config.yaml
normalize_top_k: true
balance_bias: false
router_cosine_scale: 20.0
init_std_router: 0.00764
norm_eps: 1e-05
rope_fraction: 1.0
parallel_block: false
init: "uniform"
init_std_up: 0.022
lr: 0.00901
beta1: 0.9
lr_head: 0.00711
grad_clip: 1.0
final_lr_fraction: 0.0
Below are experts of layer 10 (counted from 0) of a mixture-of-experts language model. Rows are named gate (a neuron's input weights, with its number), up (a neuron's input weights, with its number) and show model dimensions 0-255. Each number is 200 + 40 x the weight over its row's rms, rounded and kept within 0 to 999.
Before each expert's rows: "mostly gets" lists some tokens that are sent to it at least half of the time. This comes from a sample of Wikipedia text that the model never trained on.

# expert 8
mostly gets: "lo", " do", " lo", " can", " co", " Bar"
gate0,160,269,210,200,127,215,188,201,170,200,211,168,278,143,186,213,166,188,167,249,154,253,193,221,184,189,187,171,223,181,230,191,212,228,186,150,299,127,178,183,194,137,201,222,195,164,228,232,210,163,259,228,193,203,143,180,181,228,195,153,174,221,101,176,185,148,198,249,129,161,189,143,179,248,189,153,222,192,229,157,121,165,185,86,197,276,210,202,285,237,125,224,231,164,195,188,195,217,279,184,178,230,196,226,174,207,254,179,188,139,211,114,222,167,192,197,91,259,247,249,201,254,154,233,185,255,255,218,192,191,227,173,211,181,119,202,221,186,198,176,189,248,215,185,258,293,141,310,214,189,121,204,69,186,262,142,252,178,230,192,151,234,147,232,230,183,131,207,223,236,212,204,217,193,235,150,240,172,197,235,183,231,239,225,201,157,151,166,111,175,162,172,194,151,219,229,225,206,215,212,203,267,216,202,173,145,216,229,163,230,191,142,183,192,225,168,215,149,180,204,185,154,175,256,197,185,204,198,201,199,194,163,203,244,235,262,222,239,192,198,170,151,209,207,224,273,203,261,329,216,168,185,238,179,185,160
up0,211,202,184,176,218,182,192,231,175,206,233,140,234,179,182,169,191,229,164,216,180,234,280,294,231,182,186,291,252,207,214,186,230,234,144,147,188,144,206,288,240,196,136,241,220,125,253,212,238,208,235,234,174,203,173,204,187,269,174,158,178,191,233,222,161,235,175,171,206,244,197,265,175,202,144,255,193,138,189,197,260,134,169,226,259,211,249,200,256,243,195,172,259,185,224,213,231,188,251,258,189,204,279,198,219,218,172,164,190,169,309,110,150,227,212,209,212,210,253,141,175,141,221,215,184,172,145,182,235,178,160,179,253,201,188,193,198,219,175,208,254,207,202,134,310,240,68,241,215,186,170,265,196,184,156,219,242,121,160,219,116,204,205,179,218,167,139,124,190,170,253,163,121,265,188,199,257,197,171,224,261,226,230,170,208,195,281,189,162,185,245,152,168,247,197,217,204,206,145,241,244,186,196,276,193,170,149,173,240,221,173,198,198,160,221,185,136,188,265,242,176,186,182,226,166,163,205,203,141,157,237,221,207,202,226,156,247,279,136,232,146,218,292,215,204,280,167,195,222,169,163,196,208,199,256,226
gate1,224,259,185,220,213,208,165,204,170,192,170,271,149,184,239,230,231,170,235,176,140,229,149,147,268,188,145,272,238,228,244,233,240,201,246,237,135,113,169,149,135,270,153,217,254,167,202,229,142,216,182,201,135,178,130,167,245,194,210,207,194,275,226,229,258,235,221,207,241,203,229,248,195,220,205,152,160,211,227,222,206,267,215,152,147,170,149,163,191,250,200,270,223,198,207,246,268,203,174,222,150,198,170,207,229,62,265,211,196,133,151,238,255,196,130,242,122,157,189,225,228,171,172,210,171,143,219,181,198,204,161,232,224,230,242,180,151,205,254,236,189,214,182,100,127,210,173,211,208,285,281,215,197,210,280,211,237,204,240,237,223,203,265,239,180,202,257,247,178,233,182,190,189,223,246,236,155,185,215,179,177,227,222,130,157,161,157,197,130,160,161,172,252,235,223,169,180,143,183,215,152,162,241,275,164,231,207,246,274,239,176,169,261,217,176,193,157,235,133,163,253,152,175,153,208,201,231,211,216,235,169,197,193,170,293,151,215,189,175,131,200,181,165,204,264,239,180,212,268,186,170,149,185,217,175,198
up1,205,159,237,208,216,183,252,216,209,220,244,159,200,198,180,204,179,205,211,240,286,214,162,224,138,167,232,200,219,152,274,123,152,243,252,156,238,233,183,231,235,152,257,121,128,130,236,115,229,223,255,164,228,222,203,208,161,149,150,185,208,196,227,143,171,132,202,222,216,151,128,146,214,187,229,234,203,262,151,219,191,205,219,270,297,136,252,207,237,176,158,147,237,207,184,126,182,228,191,158,265,191,236,193,124,282,157,188,140,212,257,164,151,222,232,121,297,182,165,185,173,186,151,262,224,249,205,185,193,138,184,164,229,211,170,201,183,205,185,251,265,200,143,296,254,208,204,207,183,123,126,192,198,188,192,179,186,176,237,158,186,249,108,214,219,181,128,161,207,175,203,212,231,181,188,201,252,213,203,215,210,195,199,246,220,233,218,174,218,245,217,282,154,196,220,233,231,230,175,237,219,270,228,138,228,130,224,139,119,218,301,217,153,177,240,181,196,188,257,239,177,206,171,272,195,195,222,241,172,206,261,173,231,195,149,182,158,255,222,195,154,173,171,207,163,249,202,218,191,168,186,245,193,277,214,209
gate2,259,166,189,285,239,212,172,210,201,158,240,185,164,161,246,182,249,259,171,188,161,215,209,292,261,184,217,244,233,314,238,190,157,207,198,167,182,287,205,138,191,219,158,192,194,157,177,224,152,233,145,222,171,192,147,192,235,191,187,187,168,206,226,194,161,188,251,199,156,213,204,217,224,229,182,206,215,234,121,211,234,211,165,183,255,141,273,225,145,234,188,155,191,193,249,131,143,207,253,185,197,107,157,221,215,179,234,187,181,301,196,230,183,205,220,215,232,209,114,189,140,225,189,214,169,159,277,188,162,182,151,254,194,204,203,214,228,243,278,193,137,195,155,248,124,179,158,197,108,190,169,243,207,249,186,245,205,146,143,270,233,218,167,206,146,187,232,150,195,219,241,143,167,112,217,206,246,173,153,226,210,224,276,161,174,198,155,228,275,200,170,157,202,194,184,185,154,235,201,146,189,254,194,252,222,213,148,147,137,155,200,244,106,153,276,239,273,226,251,219,130,164,210,217,195,213,192,175,236,259,216,208,186,168,241,192,190,143,261,255,198,214,302,248,203,126,231,167,179,194,191,225,254,197,237,215
up2,253,144,204,98,231,212,156,184,186,269,209,167,246,190,164,286,166,261,162,247,190,223,275,266,227,193,205,249,199,212,211,230,182,257,169,161,218,210,195,240,145,231,215,242,175,198,193,185,211,233,111,212,225,183,124,215,160,245,220,154,104,169,222,197,201,164,195,170,182,166,233,322,187,216,195,203,234,160,133,150,205,164,214,202,213,155,165,154,195,210,198,215,294,195,215,158,128,278,264,260,209,213,179,189,214,250,222,212,229,275,139,208,213,180,230,190,257,149,177,156,164,245,246,261,216,198,238,123,211,232,164,183,199,140,241,185,231,213,185,196,142,211,143,197,134,151,153,281,193,215,223,234,199,241,213,220,236,157,227,221,223,188,206,199,214,134,237,172,235,223,228,147,181,128,219,187,120,177,176,226,241,240,196,168,167,195,197,211,236,202,172,187,261,174,205,207,214,196,116,181,116,238,148,290,201,143,169,165,133,225,145,215,154,231,262,208,198,233,244,203,188,215,220,212,215,202,176,117,116,240,288,186,234,189,218,188,205,158,184,235,256,216,219,215,180,88,173,199,124,200,128,219,252,194,222,224
gate3,160,221,157,210,271,262,175,266,177,255,253,211,97,163,231,192,200,156,200,170,239,216,226,231,215,212,189,251,208,228,287,235,152,183,218,263,228,175,222,145,182,218,161,231,185,222,156,155,289,168,178,164,137,145,248,179,250,253,149,218,246,219,215,207,190,284,172,210,182,209,136,235,244,227,98,197,204,249,182,160,216,157,268,192,165,206,278,202,196,256,196,173,209,101,243,176,182,171,218,258,164,191,206,302,167,192,242,227,180,215,281,142,229,186,226,243,199,230,156,163,227,233,169,215,173,178,167,133,221,159,168,207,174,285,183,239,152,179,245,190,178,207,191,166,181,198,219,196,241,204,252,198,174,129,211,197,146,195,109,286,177,211,180,203,212,240,246,203,237,143,158,200,222,136,222,180,228,149,155,159,227,186,233,230,160,203,263,211,241,196,214,147,247,251,140,268,193,228,205,205,108,161,216,215,131,191,200,233,116,233,228,240,178,194,171,255,204,216,212,174,261,207,188,220,228,177,185,248,249,211,284,171,220,147,203,186,145,166,214,213,180,192,183,232,205,165,239,196,160,227,116,192,255,299,180,125
up3,205,208,152,208,98,172,226,177,176,234,251,185,201,163,204,206,187,179,173,276,150,238,139,235,221,204,182,179,198,222,108,168,260,164,158,172,202,260,160,198,237,261,137,205,247,222,240,234,189,140,185,188,220,220,186,141,199,124,211,241,264,224,233,199,201,188,160,169,174,284,241,290,269,187,193,236,254,248,216,145,151,181,182,156,215,102,186,231,176,184,235,224,203,261,187,86,171,119,173,177,195,223,261,178,198,181,189,214,237,172,192,159,139,170,214,194,140,196,204,221,194,212,209,149,231,230,140,221,176,193,174,179,149,153,148,201,151,232,200,218,194,220,220,225,253,122,145,193,162,216,168,150,144,174,175,215,217,252,237,272,159,231,195,200,269,187,161,138,106,194,250,182,219,245,162,238,179,277,205,190,183,221,171,110,280,216,153,277,146,185,201,226,133,222,175,189,267,223,244,241,204,177,198,218,274,117,186,156,175,212,218,148,181,153,186,184,135,219,136,246,258,239,237,128,201,152,173,236,189,204,194,143,117,210,197,223,245,249,249,202,160,151,227,212,226,219,200,241,258,232,163,213,202,223,218,212
gate4,194,202,197,156,170,213,229,184,155,228,253,177,179,206,205,229,253,140,222,247,252,175,206,213,229,188,205,238,219,197,175,211,183,129,166,210,247,243,160,235,173,258,177,185,228,214,228,106,203,204,254,138,210,265,225,213,146,201,175,116,202,234,279,273,200,168,144,225,185,229,218,282,199,232,227,254,224,175,199,234,247,195,191,257,170,178,216,250,212,225,219,109,148,181,170,221,225,181,191,178,176,154,196,232,224,246,269,189,271,206,200,151,129,208,221,149,129,220,125,227,158,99,222,176,125,199,190,187,162,243,216,221,209,237,286,207,145,212,233,255,199,228,221,303,240,221,206,163,164,228,184,113,219,174,130,243,197,195,195,149,160,142,268,190,200,156,119,149,221,218,245,211,209,213,184,197,219,226,242,162,190,205,249,172,166,191,176,241,149,235,181,214,205,250,191,122,249,186,223,249,183,168,276,212,187,178,220,191,99,232,209,209,230,163,151,152,202,315,176,269,259,174,214,155,183,238,152,277,192,143,137,279,180,192,173,170,248,204,196,197,177,147,199,165,167,231,94,214,212,213,180,215,174,206,270,229
up4,234,146,198,115,213,221,173,143,211,197,240,178,181,206,190,217,249,174,194,279,217,215,199,215,217,212,162,290,171,149,197,205,121,178,147,234,172,251,147,233,194,266,191,224,173,200,171,121,193,163,229,129,236,318,190,233,137,232,163,161,223,212,283,237,218,214,221,208,196,195,169,302,222,243,263,188,227,205,253,180,142,143,263,267,227,210,177,224,223,244,279,141,188,259,146,216,208,230,243,156,225,163,185,205,209,244,239,207,287,212,161,173,211,181,195,153,171,247,151,199,179,125,245,179,157,191,122,192,161,184,238,191,207,193,266,199,155,270,227,215,177,241,253,218,174,235,225,194,181,231,205,115,203,174,155,286,220,143,216,159,145,173,252,163,237,171,167,156,228,214,261,184,212,148,193,213,207,231,254,174,159,201,204,194,219,204,217,291,156,241,216,158,136,248,217,140,210,173,207,232,181,174,240,205,251,224,209,188,151,188,159,258,210,180,200,208,214,250,243,272,188,172,187,143,155,230,149,228,222,195,136,304,189,206,179,163,225,186,224,258,211,163,214,228,148,182,100,230,196,193,112,208,167,242,255,254
gate5,193,198,201,106,185,242,239,192,186,197,212,304,197,218,191,167,225,200,179,226,255,233,255,203,183,220,169,201,189,194,172,206,220,207,147,261,158,172,160,206,213,156,198,267,207,216,163,193,152,143,185,231,185,164,279,177,186,204,200,207,191,199,106,231,205,224,199,191,166,197,212,229,165,195,147,158,144,115,239,96,197,213,189,301,180,166,220,135,215,217,214,178,203,185,235,136,218,148,179,182,172,279,144,131,173,235,224,186,246,249,178,149,235,212,209,223,170,162,212,164,222,204,202,184,220,184,227,169,195,227,306,124,175,252,228,187,186,159,254,175,180,127,198,202,185,168,195,89,222,214,192,135,222,261,174,234,232,209,160,261,168,158,145,153,200,275,252,128,269,205,185,191,258,189,207,141,175,164,192,168,190,217,145,240,199,209,201,143,159,184,159,264,226,256,146,238,177,164,97,235,175,174,199,200,181,162,197,184,191,238,210,248,272,110,230,183,177,302,128,190,196,132,217,227,213,195,228,250,128,125,222,198,276,239,154,187,156,157,252,226,194,229,161,253,141,155,228,218,179,250,159,202,240,145,200,170
up5,260,171,179,173,267,229,195,142,310,222,255,130,225,198,255,199,193,167,164,164,180,168,149,178,226,246,173,291,210,285,238,163,153,246,221,125,231,313,261,250,172,267,204,176,206,179,191,162,258,203,160,175,152,235,134,220,202,195,254,138,209,156,185,165,247,203,274,220,152,202,241,200,160,213,182,236,232,260,245,210,137,156,239,125,169,198,142,149,182,191,219,248,185,127,166,197,210,268,170,214,177,144,230,229,209,245,192,194,157,167,173,179,240,190,193,236,264,218,174,286,254,178,170,208,148,191,144,217,256,118,191,228,218,186,184,224,259,246,170,165,237,173,246,194,145,231,237,196,238,196,203,174,196,179,153,110,195,188,161,212,247,256,198,213,283,200,146,151,192,199,192,221,224,169,159,200,210,273,182,224,219,189,203,195,239,213,245,212,221,203,217,234,218,230,218,171,134,232,206,162,257,154,182,181,213,213,233,170,247,212,153,125,121,227,220,250,222,147,230,204,211,91,226,186,268,208,196,155,203,224,217,177,171,220,236,134,198,138,180,275,176,153,147,205,152,276,150,176,182,179,160,183,260,214,170,234
gate6,215,130,157,181,152,120,164,239,189,176,250,185,175,229,248,205,190,157,217,206,192,176,163,157,251,220,166,246,132,202,334,245,233,258,228,204,153,250,207,206,191,140,205,208,255,251,192,208,177,195,242,258,223,208,201,238,252,185,171,206,223,195,163,222,256,183,228,242,156,171,214,129,219,189,251,207,192,131,188,187,155,228,226,206,171,200,166,169,206,191,119,190,181,241,163,152,289,67,174,220,225,134,220,238,194,240,214,166,257,63,188,230,116,228,216,202,196,254,105,266,204,238,154,167,156,182,162,143,169,216,171,276,181,204,152,172,202,157,182,213,210,209,242,203,248,260,204,169,235,146,256,207,187,172,234,264,197,193,136,227,181,136,252,214,155,211,250,254,218,215,200,211,169,205,231,187,181,244,260,225,194,220,227,149,191,174,174,234,233,221,187,178,178,248,195,112,188,216,207,158,178,268,196,198,201,206,157,227,195,153,236,174,153,265,177,117,151,169,134,267,216,238,231,144,209,207,217,228,248,151,209,133,178,153,250,205,222,187,182,201,146,218,153,214,186,118,199,239,254,211,122,228,139,209,236,220
up6,178,258,211,149,246,216,247,190,196,257,242,148,241,151,202,156,167,255,198,164,232,270,216,246,271,165,180,154,256,211,195,237,218,254,128,136,203,204,258,304,213,197,215,189,193,210,198,160,278,237,192,268,132,258,262,176,239,207,195,165,208,191,247,283,218,208,207,217,181,185,195,296,223,190,162,212,247,210,173,161,223,280,192,224,279,119,226,247,238,145,189,223,244,181,178,218,211,217,190,216,234,265,254,244,221,212,194,281,207,204,185,135,188,193,167,170,213,196,260,194,214,208,230,241,220,244,164,167,194,242,204,177,165,209,250,156,159,261,203,244,228,211,166,228,168,180,167,199,181,204,204,69,209,260,204,286,159,202,188,240,192,152,224,252,272,265,243,179,186,199,292,207,213,256,170,218,136,166,216,212,210,130,208,201,170,127,224,196,180,161,189,233,256,190,195,153,168,216,265,159,244,223,199,176,103,227,237,232,220,225,154,213,215,227,234,147,230,134,141,177,212,195,152,201,182,222,179,282,182,212,201,173,212,254,165,157,170,176,225,298,286,175,163,175,256,170,207,158,191,189,224,132,160,239,189,143
gate7,225,294,188,180,216,173,189,229,190,275,209,221,251,217,266,263,158,168,242,220,251,145,172,209,221,207,174,200,176,226,247,207,179,174,249,181,193,122,275,140,230,224,203,163,275,178,195,228,138,195,168,180,255,239,211,265,221,167,179,162,172,273,228,184,193,207,259,181,150,216,241,202,202,207,174,130,187,210,276,164,155,237,194,278,196,208,120,133,189,215,214,278,204,242,159,212,185,199,191,189,179,216,157,167,115,191,267,248,221,207,136,239,224,274,175,257,242,217,188,148,197,254,256,189,169,200,204,157,207,215,263,242,232,172,236,225,210,115,165,143,214,189,209,116,200,221,235,193,184,212,196,173,170,229,259,207,214,231,212,256,172,192,220,103,214,138,259,103,188,187,135,206,206,173,188,189,145,238,229,204,180,216,167,222,240,205,178,131,234,157,202,171,169,225,210,224,130,215,214,198,185,211,116,314,221,129,230,190,163,215,116,177,243,158,202,244,156,209,190,151,254,163,246,143,188,183,176,233,122,158,247,197,189,175,120,189,206,202,174,178,206,272,215,224,193,84,185,245,155,176,254,202,142,175,242,206
up7,198,232,167,162,248,208,173,229,174,212,180,229,242,155,218,185,185,205,271,255,275,180,191,242,229,236,195,217,111,183,214,189,228,216,159,227,201,95,184,243,249,148,145,218,161,240,191,213,169,120,227,175,252,193,185,261,274,249,195,127,192,200,233,166,154,222,189,173,149,201,135,217,185,159,191,132,173,195,224,156,245,195,210,277,177,225,201,184,182,229,259,244,242,230,162,181,148,280,204,171,245,172,214,186,162,216,230,162,186,166,131,202,222,277,219,265,224,254,164,151,208,216,179,175,165,212,188,166,151,226,293,149,192,176,163,215,194,62,237,195,246,235,189,209,208,247,191,262,203,182,184,79,167,189,240,278,209,246,143,226,155,184,193,165,236,256,260,180,214,139,257,165,236,219,179,159,220,238,238,150,173,233,167,202,189,182,161,161,179,212,169,229,165,240,184,213,202,192,167,203,196,276,167,280,192,155,120,199,150,204,172,185,238,213,203,234,185,243,177,192,311,198,236,196,211,185,265,217,154,129,213,263,183,207,128,231,178,190,244,172,185,255,271,222,180,102,128,243,212,175,248,252,188,201,208,198
gate8,245,196,211,230,236,247,274,204,251,210,172,258,230,217,211,226,166,229,234,173,214,214,224,180,223,186,248,254,221,240,255,220,206,206,212,153,263,149,270,156,224,224,136,202,184,221,165,207,224,134,211,172,145,167,278,203,218,258,238,76,192,217,253,251,230,190,204,175,143,207,167,202,278,237,169,200,227,273,310,142,202,173,147,224,226,161,132,203,177,185,168,211,191,149,155,183,256,238,155,224,173,155,130,212,141,126,237,187,191,219,102,195,236,227,155,177,117,210,203,179,128,130,194,206,151,184,216,139,195,186,213,164,213,233,187,212,177,218,183,190,159,187,168,146,287,234,138,144,285,207,219,204,108,197,192,238,165,223,245,202,142,187,237,139,197,244,218,236,177,185,190,283,170,247,232,225,151,107,167,171,216,158,180,190,231,234,217,190,184,196,240,184,166,212,240,202,159,270,224,206,183,163,152,153,172,243,206,275,161,208,211,106,263,218,206,200,210,166,168,121,276,227,181,218,199,200,155,196,239,183,209,254,193,219,215,155,158,237,239,133,234,215,196,198,263,173,274,200,263,136,173,202,184,192,155,205
up8,252,247,196,178,192,219,238,195,221,213,151,188,262,157,247,165,254,244,159,267,254,242,251,182,131,198,218,182,146,212,121,210,215,154,206,236,163,132,268,240,229,192,161,202,268,145,225,277,262,241,134,251,220,102,253,152,233,193,170,171,198,235,210,259,229,228,157,164,278,188,186,199,241,225,199,94,159,190,180,169,284,168,146,146,232,204,163,124,206,125,169,213,212,198,180,193,165,214,221,178,282,230,230,202,132,243,257,207,182,145,187,230,259,242,216,226,169,178,244,187,187,178,209,190,168,194,226,196,225,200,189,168,170,251,95,223,150,164,244,196,241,204,165,172,169,285,193,216,233,218,214,260,154,236,267,198,228,244,181,272,125,210,246,254,179,194,249,162,186,182,184,200,158,184,193,221,170,186,210,182,236,177,239,225,224,178,227,226,288,171,168,197,233,137,143,228,184,175,190,174,227,180,187,136,172,205,184,137,228,142,277,269,252,234,215,165,207,163,205,115,188,235,123,219,217,149,253,116,225,174,155,185,193,194,139,166,152,257,197,192,167,247,215,179,181,173,251,231,173,170,208,230,233,198,155,253
gate9,266,173,187,224,120,184,141,182,212,183,197,254,238,266,212,256,203,176,230,250,188,247,180,181,181,251,194,198,227,222,143,183,169,239,237,178,205,245,176,156,250,246,287,228,231,167,195,205,147,171,250,184,236,246,118,252,224,157,133,187,173,117,230,194,242,105,183,178,177,195,120,272,175,218,241,142,241,190,194,151,194,189,235,223,132,127,129,235,169,222,271,244,172,203,147,227,168,170,217,173,222,198,192,169,170,160,219,216,171,144,154,225,207,140,204,308,186,148,181,183,162,145,237,196,264,172,176,196,244,222,134,183,290,233,200,160,183,267,226,182,194,154,254,229,209,171,200,243,198,256,214,152,172,166,214,168,217,245,249,192,221,241,155,161,267,218,211,267,253,250,201,204,167,198,229,242,251,282,255,185,208,188,191,193,209,204,149,196,151,255,160,195,267,244,230,189,213,185,264,279,237,213,209,244,249,233,222,210,217,212,166,119,242,236,211,192,257,226,165,196,197,162,215,265,141,181,221,263,118,242,194,246,173,171,154,178,241,193,181,218,150,250,200,189,171,186,190,244,220,234,149,330,175,173,180,215
up9,168,229,193,231,252,186,223,198,174,200,225,162,152,187,216,139,233,266,189,189,176,126,177,169,246,194,229,145,211,154,273,227,181,163,187,233,171,169,204,105,140,205,156,190,210,220,223,198,216,217,143,194,243,189,243,168,138,262,282,195,240,230,171,229,224,286,197,225,206,187,294,166,227,133,208,208,139,171,204,201,172,202,222,163,271,228,221,182,233,200,170,166,256,201,285,175,234,172,208,248,190,213,140,221,262,197,208,183,143,233,225,215,286,264,200,152,285,242,203,187,263,317,186,178,137,196,232,233,106,213,225,253,176,175,195,235,262,139,250,185,219,233,144,173,160,254,211,164,151,176,158,252,240,236,199,198,211,157,222,240,165,216,216,254,141,178,277,175,149,153,171,100,255,206,168,184,148,188,205,216,187,214,187,223,249,216,152,184,220,183,242,232,157,177,192,251,189,202,156,146,168,223,218,162,168,169,211,247,173,180,148,220,176,128,172,197,197,255,202,168,220,173,181,155,245,184,131,120,244,148,253,149,226,138,259,175,239,142,226,187,271,183,234,239,237,178,204,209,143,168,225,119,236,221,273,208
gate10,222,144,194,186,179,164,178,241,206,195,193,279,206,188,160,168,204,200,196,204,155,166,253,182,176,190,237,161,217,185,263,242,135,200,180,191,199,152,230,70,214,173,142,173,275,212,201,189,117,148,184,166,165,209,192,186,209,248,169,271,188,251,247,235,262,180,227,207,178,171,113,133,249,196,173,187,138,266,170,276,168,210,215,180,180,144,221,282,262,246,158,210,231,226,243,236,196,150,194,253,194,158,207,227,227,215,271,137,243,158,166,183,188,192,178,203,197,228,168,149,247,226,124,139,222,249,171,228,179,192,104,156,175,165,220,232,127,273,227,174,179,185,264,284,220,224,143,179,189,154,209,194,221,207,221,135,185,204,165,199,219,219,214,244,78,234,220,175,141,190,169,179,228,192,194,181,225,240,241,230,172,155,207,232,273,215,248,252,310,191,173,233,201,169,159,158,222,248,180,184,127,197,199,268,248,204,193,197,132,178,180,268,174,254,165,202,248,192,193,235,152,190,165,236,193,185,178,262,202,316,130,127,171,198,176,212,170,180,190,170,133,211,223,220,221,218,282,242,208,242,188,218,185,235,168,218
up10,229,146,270,87,275,133,206,131,209,216,227,221,143,196,175,184,150,269,224,217,148,166,253,192,270,277,196,158,215,159,221,210,213,160,205,204,170,151,176,174,236,240,188,274,239,266,143,178,142,170,134,230,163,143,203,201,141,239,101,200,218,215,123,246,239,103,249,236,228,173,172,176,245,160,217,177,171,212,232,183,164,219,165,161,127,135,262,262,233,257,156,154,197,254,251,183,143,152,207,241,191,224,234,242,249,163,236,252,216,168,237,189,155,179,184,182,184,209,183,226,133,170,154,194,225,197,123,231,192,177,153,246,181,236,207,219,149,162,179,216,178,192,173,230,162,172,228,193,149,177,185,184,216,242,218,244,217,199,221,185,224,207,178,142,240,218,198,208,116,195,198,221,117,242,209,198,167,183,151,164,276,187,180,211,234,155,225,174,247,247,248,167,231,210,155,217,140,187,144,158,196,213,169,183,197,164,220,195,196,220,193,182,313,224,188,170,131,171,141,257,200,125,192,183,254,115,211,266,139,189,139,191,217,201,242,253,201,178,215,216,201,260,193,222,203,178,184,180,225,240,127,198,239,161,133,132
gate11,285,176,166,155,274,158,209,197,208,235,245,141,164,144,243,188,216,223,153,196,270,108,228,174,307,190,148,247,175,250,174,162,118,282,140,241,192,184,227,152,229,165,117,209,195,130,242,204,187,219,190,108,193,193,193,153,240,208,215,120,205,144,193,185,165,161,160,234,185,240,206,219,235,164,170,228,201,248,154,122,169,142,193,254,224,278,189,186,216,159,195,161,240,210,157,223,201,194,234,284,169,154,168,199,137,240,207,115,225,220,227,159,155,228,238,189,179,180,193,193,199,228,190,253,243,171,192,242,204,107,167,186,192,214,200,169,192,178,259,177,192,178,231,204,199,237,238,206,211,171,296,188,166,237,143,167,197,174,186,205,205,152,217,223,193,139,120,160,192,170,221,170,161,143,216,169,195,212,206,199,212,128,226,132,253,204,280,266,207,162,223,241,243,231,230,243,243,286,251,217,136,141,195,199,215,165,175,191,217,133,243,196,106,210,168,248,239,229,253,239,193,226,201,185,183,270,197,149,188,199,287,188,231,227,198,149,203,194,198,281,222,180,213,244,133,212,226,176,190,263,175,227,266,220,239,226
up11,195,173,244,232,80,204,200,183,167,162,189,224,271,165,189,192,216,144,254,275,118,248,167,188,217,222,259,176,170,183,159,235,238,196,288,158,180,219,182,166,150,211,246,172,202,227,217,124,195,240,217,259,288,140,156,283,195,200,222,147,227,228,172,181,163,196,273,199,199,169,170,242,165,202,209,185,194,120,144,296,195,203,160,178,160,179,206,204,151,185,240,256,166,219,235,160,152,222,183,183,179,243,291,212,239,125,211,213,137,167,202,220,190,175,171,282,267,217,255,168,216,172,202,237,195,206,214,238,234,197,188,232,174,204,191,184,251,175,200,255,209,187,146,266,220,258,248,301,222,179,100,284,228,149,225,203,216,232,241,186,213,271,115,193,212,161,242,172,227,204,231,212,219,234,182,246,152,227,227,318,145,222,160,178,171,143,152,145,237,190,193,197,161,141,231,174,260,137,212,220,185,260,176,234,211,119,237,192,238,268,247,176,241,166,215,140,237,235,210,204,194,172,182,164,180,206,207,200,211,197,167,193,162,183,169,270,248,176,147,166,198,255,204,171,193,259,208,210,193,174,252,236,172,155,234,243
gate12,218,228,229,200,278,203,224,256,256,162,191,204,189,152,218,217,168,162,208,175,165,197,183,153,148,190,230,238,167,166,190,191,148,175,250,73,171,229,183,214,186,216,234,221,180,188,169,171,148,211,241,100,172,219,187,134,251,205,197,241,214,212,206,185,248,178,157,192,235,248,297,258,148,185,195,232,227,283,216,186,145,180,183,235,237,223,210,120,204,212,214,93,224,161,142,238,226,274,180,194,263,148,198,154,181,187,229,286,209,168,240,179,166,165,215,219,168,182,179,266,187,149,209,176,170,233,183,159,113,187,191,156,282,214,160,242,155,274,204,207,257,213,206,243,189,305,200,236,261,182,240,226,227,170,147,139,267,208,126,169,238,201,242,209,174,196,128,198,193,191,134,203,243,176,182,204,159,209,245,228,221,182,154,227,235,148,174,163,131,224,230,228,130,201,212,188,197,161,202,205,229,118,185,200,217,173,114,215,268,224,230,143,230,190,254,244,88,181,185,150,218,119,242,193,224,240,159,234,137,178,201,139,201,175,138,223,121,175,155,187,200,202,209,239,221,177,145,235,274,197,182,192,187,192,168,177
up12,250,210,221,241,194,213,199,211,266,193,195,237,258,245,148,164,205,161,210,161,156,189,156,150,249,206,154,250,149,159,195,175,172,160,225,141,117,220,83,140,270,268,197,233,154,224,216,214,107,155,200,177,151,269,174,177,225,216,222,205,183,188,194,233,193,237,181,202,232,259,151,248,186,232,122,222,217,200,249,226,143,177,245,204,153,244,174,179,270,246,306,175,263,170,155,251,252,201,243,197,144,219,218,228,235,212,200,194,178,163,193,214,221,159,209,183,169,155,177,216,202,163,213,204,157,156,208,149,199,197,138,225,193,250,186,284,196,226,193,182,220,223,245,184,74,186,222,232,193,191,183,173,272,158,159,117,187,265,136,147,178,128,215,152,203,237,153,189,208,209,197,172,230,232,181,215,201,220,271,198,155,198,96,253,276,247,117,223,174,180,167,180,153,223,210,168,188,147,173,123,121,125,177,192,279,129,191,219,262,186,137,162,261,217,212,174,125,152,188,201,239,141,214,143,192,214,228,206,186,181,226,196,177,212,250,172,167,185,205,164,202,244,218,193,184,168,175,232,201,241,158,157,178,267,189,173